config.yaml
n_layer: 8
d_model: 512
n_experts: 32
experts_per_token: 4
d_expert: 112
d_shared_expert: 192
activation: "swiglu"
moe_layers: [0, 1, 2, 3, 4, 5, 6, 7]
n_empty_slots: 4
router_score: "sigmoid"
normalize_top_k: true
routed_scale: 2.5
balance_loss: 0.0141
balance_bias: false
init_std_router: 0.00964
lr_router: 0.000448
vocab_size: 50257
norm: "rmsnorm"
norm_eps: 1e-06
tie_embeddings: false
optimizer: "adamw"
lr: 0.00153
beta1: 0.95
beta2: 0.98
batch_tokens: 65536
seq_len: 512
train_tokens: 424900000
steps: 6484
dataset: "wikipedia_en"
Below are experts of layer 4 (counted from 0) of a mixture-of-experts language model. Rows are named router (the router's row for the expert), gate (a neuron's input weights, with its number), up (a neuron's input weights, with its number) and show model dimensions 128-255. Each number is 128 + 24 x the weight over its row's rms, rounded and kept within 0 to 255. Numbers have three digits each.
Before each expert's rows: a language model's description of what the expert responds to; "comes after" lists some tokens at least twice as common just before its tokens as in all text. This comes from a sample of Wikipedia text that the model never trained on. Tokens count by the router's weight.

# expert 28
It responds to: Subject pronouns starting clauses (he, she, they, It) and first pieces of proper names in lists, e.g. Roc-o, Ol-ivo, Crab-by.
comes after: ".", ",", " that", ".\n\n", " by", " when"
router:132122107114116110126125153126151147155154112133107144116172160119124140141129127153109084125081115136116163098103102091091176170137169091121131123152124147130171162128165117117128120148136141079145150129158181152145139164146133119092139127117118089111133153138144141141115122117104105109160128110108144104121108130120198126133137124091103123037150063114144113099167158104147093108101
gate0:157140123104145123137113145135154133143160148137169108143102153160131107130146155121123119093090145107153142139171079140149122120109152105155137112117130165157089130073129132120135105119089125062128153113115144162118129124124118148139130138130059109157154146139130155166133119156163149086126144077134132122169075165110168128136123112102109133110118106163135139146074146114125142154122
up0:091097141140109141130095134107103143118151109134166099105138135176100158147084150139164115099143140134147143167129113131114137131169145118124149115100144103121141099130101143185143112112145102122166103118092142121167167170181130146123117133152063128174136136178199099124143123083111168105157104151119146124113104131124124159134123128095129114146147134128130127154050158115111122156151
gate1:134130105143079107122090143077124148162102133090088121127105123137107118122133094116104124153159118143126154125131166141142163157116134136146120125161147129137092160167140140154114100148143136139170128133109134155124130145106118100129113101130151113123141137122166106101106144174151106122131146093143160122092163072167192150115145143085098123117126089103095172141109109129115105130127
up1:130138127141104114161065150123157158149075074092106089133087133144138127129134174151124144135167093143104148127084141102135160129152111096120128105106132123130117115146121149117127097143155152108167108141130105120134169118148100092124137110154140096079133105143131173119117111108166136177146134112151149142123166105133142138093149131114091127139099077125121140112103126129146156132139
gate2:144134139112110099111149134142134108139103141099172143094052140114143071171152115120119084134125116179117142142143089114096087165127110135121131110146167089126116158145130142117140092124079142124109143116114128077119104092113125112135179126175098094154167160140116113113118102142124149130131160124122108104105129149182124134119146151079134079125110081116112109102133107108129106107152
up2:122122119097118116135117097078091137104095098121168152143125148138121083135129114132110108090125106190104128145119172135134120135131111150122119119135168122118163117148177119113147127124169110158116157135096128112146101116135142129107146081135135134155131142109104167119159152108145149120145086115156084156139098098153107117141170130117124147097156146151129171099142141113150090122171
gate3:116130070071109137163154133115164137149131167110136115159160108152152112134113155136133059088109174142147133179169133130118161146088104167136113150117142137123097145105091112138113111137129049170122117149130141120158138161128126132117108093157162131136142135127081125136132140116129123153136137112106157134130127140152111128135135126135132126107094126105141173131139111142121126110130
up3:124130172140079125098130150125171115063126159179099140146098091119100105106104142105135138100104140077099147128067117111136138126145171132111169105128114088147126136106119100102127108138133182142131114130092128134136114098126142118166104141128139116107113134113113114099150098124156157134081124103109154132133097140150155082169110146079152128164121151160136114120099197116106130116139
gate4:070112121137140141143135126125101109123177101112110168124147098137135160128151093132157088162123161124102172084147119126113143127102163116104144150129146120137118123133138150139156168130120117094112100127083127130109124092113085147128138153105144161116166174115140100135149109065150090119124099145154128124131084097155209110113133094138132162122139094128133166131172126131112162109105
up4:165088137086133128096140155110141120116122131135153150145128143148151154126136113117127167164141091129132130169122146134110084165099135172138141129103145136138145116110130116139170114149152128165145128121126122125151167172143146110125129121101094136117141082187146157153140077153109107112190184178126109151141082132125080149149117156143098084140110172111121101123166114090117150132095
gate5:118164117128145097088124116098124146169114128129087115097150142159129082122116134129133114120116149137120170131158086139125120137155158110119093110142130092127111124139088135094123128117114132124126140107130132160119130124111117097165143152103121090114139189117087144121150134174134101159064148101156111107164133122123149117154158126148097150107110079128089115110116148119166119157108
up5:113160162139115084086142140099132129127155129157149174124112119136140132081140106117123095139131132121122128129146103151133160129164131150120125095163130148115174114118173112088120115169117146129151107126142176128111129174154130121146155115160077135092152131064113155107147121127103112135146167125146147148119134113104168110190165117124114100147118089180084109138088114096155123149109
gate6:116108177167112127132133155098137142122133080115136133133136184139137148145126142107137101135192083118145117111154108157132115158149148102144141145112092139083118155112148158134117137160124131103143108118102140125116116139117121135090164126148115137122155165119125124122115120114122125115090109125093144100144127144137184142125142126133109147094119104129130137119118137114113130142164
up6:153133138194102111157108145103123168133136100101104160138150143139116123154115128133133131089142115114134126111135127144135065140128132073168126115121087143079159130101162178113110161161135105110122137103174158156160142164128103127086185093146102146141131135118141153137140116111097143087078086117104138109109122132129136111121120113124081177122147160134100163075160122084141152150160
gate7:150115126143099126106107131165158152093156121093136140126108155114112135124129142110150153134141103134052156115134155143094118174128111126101117128156158160121191096152153116105117141121109142125143128121124124101141105127116082142139128131116127160112091134187107110118127121109106120154173116104139157131111108140124152101081184163098141148121098072169107132097101106114123103089183
up7:113117082115135096131095146152135137132157113129116122141146145105069161137126101116136135156157121109134123174175118143163153120119130162124166116166118144098085144092133088113106117154164079123146150158129139099112117098082159119115120105166122091179106145105122106119087100108138122110133114142076117149124162132127089149152117110118115110143156150146118142127149138147117113115133
gate8:142104104112130136155115117124110119146130111138097104142151139124082130125142141146120129063128159128101115137132088122102106143095104131089104076132056173135108099151117077127139186103137112142076155132131170148143171144142113113108127123109113103147169120151126112173135142133121082111106129126101127133091145105121082160109137149140093133107075142076109109131118158143127132115114
up8:148125110125138112121149134136145086168140079104127147133128205100121123119114134141110103113127109130123096174155090132100102160107131126121131108140119172163136127120102097119128138119114099143119165100125136094133156130109093115127139140143113153096163116138124127124136148159145154133124148113122108114083115093135120144111105136151104155119125093136103097064112138152166110090124
gate9:137143123146142153123116133088161176092117139127138174123109182109114172202133106141083166115145114151127149111109156155168107136127126135128092127157091127103129078125093126126169117114113127109173110152143155150107146129164115090098158153115132091166119124124112151169129098170127090119124130150153147163143135151117069109114119131147135120108095145127137162099148133138112162124080
up9:125094133053124167145158114088120129081160123156096084159160138124158159110170132103121139121142131113115126151082147129129162146127127159121146125108134144117150130125177088125134146115105119107071109181160126125144142114105107130142103130161114119128133145128121128142142131142119112116108158155149135179120138146123120102137108111129155090151127153169128102102142158095074158142113
gate10:148096105160118153163123106146129124139139150093125143101107131144113118097182119131162169147123163160137110132128127116149129173096112135116103136140141155108093172163145102109135115106089098123106101157117165144128140087133172108115126153129092095095130137172099101165076144134092132144182135165120121110114121104148089102137129146086133153143122114116140129154147148147117127141174
up10:135117129117125125162159120129126114147118132149163121137089060109106131119089141130157126136149127104104154165157137138120145132193139128175153136160141147152163135128147149097137128164117135097132118103107124088098159125136104142127111143119142128149109130128129157145129152122115134104119122101135127131113069131129135136099131131122147139148102147149129172171133135131143095130103
gate11:085126130092085122079121126135096129188140131146136096135130158126121185093124140123162142102125138132093128098118200109141139142095128139106150151109151143111137094167130093158133155119099093113144136110163147149118123099171114167125134157132172119095138167132112103076145125132134098168121131117120147094113167151114159150086153113135045125140083114093082098131153137096150132134111
up11:148115134114105079115118106151116137113103122149151145155132114134154131094154144086143107130139135161136139117115116125113138140192132090145131176126118108109146179134097116115120148121090145160141086113131075131156138140167150111126112135147119159085089120165150123098117091118138142114139134122081097149087152120128141116141123107178133107133087128156117132092113117127078123115137
gate12:140134091109131129107129122099127147125124135155119136097111147134148132137127138105086113128126143115143123112160092158150066100075112125105165134141152128110136136156095134088110147106117140097077119141129101090143122140106173126135143163130137140128142117112150148153126158105099112140121114110138101140181073122093086084077155111119174115103126104149112135141134111121134138099111
up12:168154123113146092099154181106154131114156155119152120140105085095131140128117160113121118153110096131111106105123135141117165114151199112095163151126165113091134165140088126146108110162086116144098144156157133098154179165126125153160150122155116106132128083132112156091138108126112098163090133128161123152113134123145120137115155136116167123096123123172109125160086115149109096103084
gate13:112122120135126093150164161148126168125175083134143125104175136150131104126139138156136145098106064123131164096088127123125198135157085120117099137132116159111119119135166124103117155145102098074162087088134156143118137124132110115134140133100162109129161138112106136158171120122151108125077128137120142136140058094074187150167132134107128120101134135126153081128112158117132133148147
up13:127128103090107103092080108163134116118124118114151118119150095164132125121119127110127117132111126169103108161145161166140114118115155118138149187169147132091091089122135112150134157128130182153166171107107104117119099140145075105144163125141067112126135094145162154137120080101171109071167123129137150094108105139082138145114171119101129130112125109142135136117089108183143116131114
gate14:141113101125088106147132137110138153106106139136068129107127140123141153124151158074141119150105155140119163106122117136132154160139093132107107135124098126103118140159102129159097131139122170083111146140095098140128112121132107100143093132103129134097135055143153130101122155158145097135140115089128127098138181116124184164147123113149137160079126098092114105069135114152157150121099
up14:125121095119106138104099110182125117136155134109105157100130153128113155114132070119156127105105185155122135148158124139100112153137130113110179169151128157148117116149134149142116098125054141081120117132146096100124181115164119144145147135100109145134159137144134149152124086133109056099130165151108157091094168104089157109146107103109059114094078114149117125102159147105083115103137
gate15:115152125108123111154126142133121130137161115129123137115128139119139118089142099117139144157112126134129144083180072128140153174107179114093128171139108099126041120137176168116126116164132128133126156125083141133144144114152167140151150107117103139137167167106140137091122115103139082118099123177109141140127088130187152116132145093142099149179117113128119110108075099180152106125147
up15:096135141134141178146129109139162104135162110091064124115121129101074131141194158089146140107144155140098137135132146124135136148117132147136106204140122133102094147163146181122093121149132108128137089163116138112122105112124127120141148067106115145118147141111143127102135140116149164146101135131112119119143096119136113098107110133128108109148184144103153143088108143153152108135141
gate16:111110106114173132082112094121130103174128119152148110094115121120153111121155151121088135135153149134156124104143072148089155149165154133129137145132152112071087143152115131097103161133121093174125133163111135116151086163145142100140190150112089119146147128098130156155112141113128137111064174121134117110161131124112147081135127130108135094157139126139098107146124127178111069101135
up16:101134134090124128100105133119128069160128130150157126133106074146123166123147121112139097089139157148152141101146074145129117088113111113117148127162101071102139108094137175153195158117090099134156112107150138144131116143146146125108147139161100156139130117085139129132134085144116095127127165104155116096142116118140161121196145090137156119121185092086132120126171116133118120145147
gate17:126117085097145131137080111161131132132087126096162101137085125110147128151129150141146138168138139090126144162136161130141115114105115119163174095128095109093167153153126133118106143127108123109146176128161125150156147119111121167111103188092154126112098118135133094134124098124081157174207085115154104131111102117109117142165131135130141111108123115140075106143143151100101171110127
up17:136145103138159142134085136106109169132131143117095121127128109085113156123162108122180153124102120090151121129169144144132132136096147122110177115094147118111138133131119131100127150117125130120151144146115094112101111175113113104135091159098201166104120109171137121153124122111115120159165090119117108131127111099106157164175136135116149133162100139158122120106110128109085192127099
gate18:115104126118141109090114131138128146105131052122101083117106145130122117130114124104143131143115115092136114123129140139149157115080143126102149142142120158130151138194179113108147140123102132125139115111096161073127135147101101125136130118151104123141100139109160158086080107098149084131077108129165153117155114106149121183143137127106139150134145098107136109098113108126138116170117
up18:156144120151068138122125135130138121104128189111164115163140120111135145079097157148127089112114136158174088120118129126097139128103137161107134106164105136140088145107162139136093127173113142078110142102105127097121175130141116147133101142134190116136112111123111119102112090104109126110140150122127085159078110125109154112141098133103137147141124130160093096135128115094138124145136
gate19:128087144162101149116153125070147107151090158080142144107141147129112132141128121132148124191172136143098158092162069158123122113094139109125116079109113111088123149128099129171103088158130101080131122135127166143127159137159128135129135142163163091161159153105133124152168135078127123121142137114138142167120066127137127156144154158122134094083136113137100110080127106129119133153110
up19:154138119113116101123131111145077136119139135177118125133129109145127145135140134116145120113149137091109114117104138138154130163142122130099164172118095111119165115163143136077151133146163119121118141135163100103165069127114135137105107160149110150124119064158136105117079132142158113143115114124146118073147180112129104141109171131135129152130118163129156127170148155126148113136117
gate20:091072135133112131137109126166080084139122158133112125138145130111184138117088147089167131112123074097131130125126139136102112117128143100138082104153121095152108141105105104135142109108134131076104156105147147183146144107172108109105133154116139149150108111108115109094111132113097121120132095134089131194120177106111112167085115109121141124108144083147071121118141135115118137187150
up20:059107106089121105122155143167140128156139135129112099144127133172084118138125162088095115125136093177113116111120155149126155149138156135114161121124117138116131118097118121144128114160144142118161187103161095122126119125160148151129110142115133126128129146161156101131104126108126197082151086178108149167111114111194128110111137120121130108153117101121173124134150122133079122120097
gate21:100118111168159126109122133098159108116128131149107101174075080162106147109116132125128148091134090142109127143149147130128124177082091143100128175120160144135166118091129124108127124143111116119135097139162151084150100099184107163112141153113163191158129123134094137112123111099151112107091133117115099136116130152129133114090104132123098155146111051121123165124145106138154134141120
up21:077137125125114097162127116154099149124106133122132166097164158110153127136147127094120097116129191107139124124119104144126120070143162132144111125099097123111062138147134117135144118144118145147147154124123108179129150164106144089115135118158096086120117170141146116138144129141117125134096137169145137114130122123114152148176141119148112089112081176125126124121124129159105142146174
gate22:155133124133104146135141140129097162134150126141123157144119118144141128122137066150144135142118132112124108087107137107104161167127080146103087123143123179149153122168128128108133162109095109069074136137169174147139143104128156125159148132100176102138133123134126097143139106141147126161139101120172120124128113121063124092116128138148169123125106137114108111085140157113152135098107
up22:153154118172119075139159144126116162132141144149146138117126133112107154097123130135138143115145137108107119135166105139081140178128139114119162139116142139150118118079113128116124128118119129109118119132167141083096131138163183203082127145131044124135156142137132140138140092143162143116112137165122114114146116131146181118151119115163050101123106110145156095094175110130113113136088
gate23:096089111120132132175145126127167184154114134154142088114117118121138135148132154103076127150107131129149111155132083101132172140145130131072153160105148100097141161188129145130108136127112129158172171157119123124143114179120164153109133084114115056134080117108135124155144172122080154150133101143127118138126170128150120118129114104127104149080133122117132177081138115109101141120146
up23:094098087128136156156069138132098113141125143147129121106131158128123114090123136115130102162125126135136116173151078130126151107135162092111162121143135078115123170156132140126115074154130113140150134173086128134139100104092136117143120130117126118188077151092092131160059111123090146134113113168133123109142125117154137155127130136119117132103155119112118104088138119123152129135112
gate24:149161108151113117116116098083111058160137090091126115143086144122129102109121075113119134110092193133120067184143096148134124122145171121125135114155132130139107118123183107123135122148137155125118084128091170151108144121133127151134143128115128164154128187113143134110122090132110123133091139091136134152129117140139137078121080117132109116112145099131087096134103158111123155123152
up24:134141124098117124103164134134159163089103164171093184109123140113137119126130132174147169163176152105141132103144131102138120182098140153137172135111135154131150133112108144124133160103134063129130150154133083134114113103098114118108130149091124129149134096167121104143068157141109068100110116135116156131110161111148106144090158125116100151139095184127134128063138212117151117152095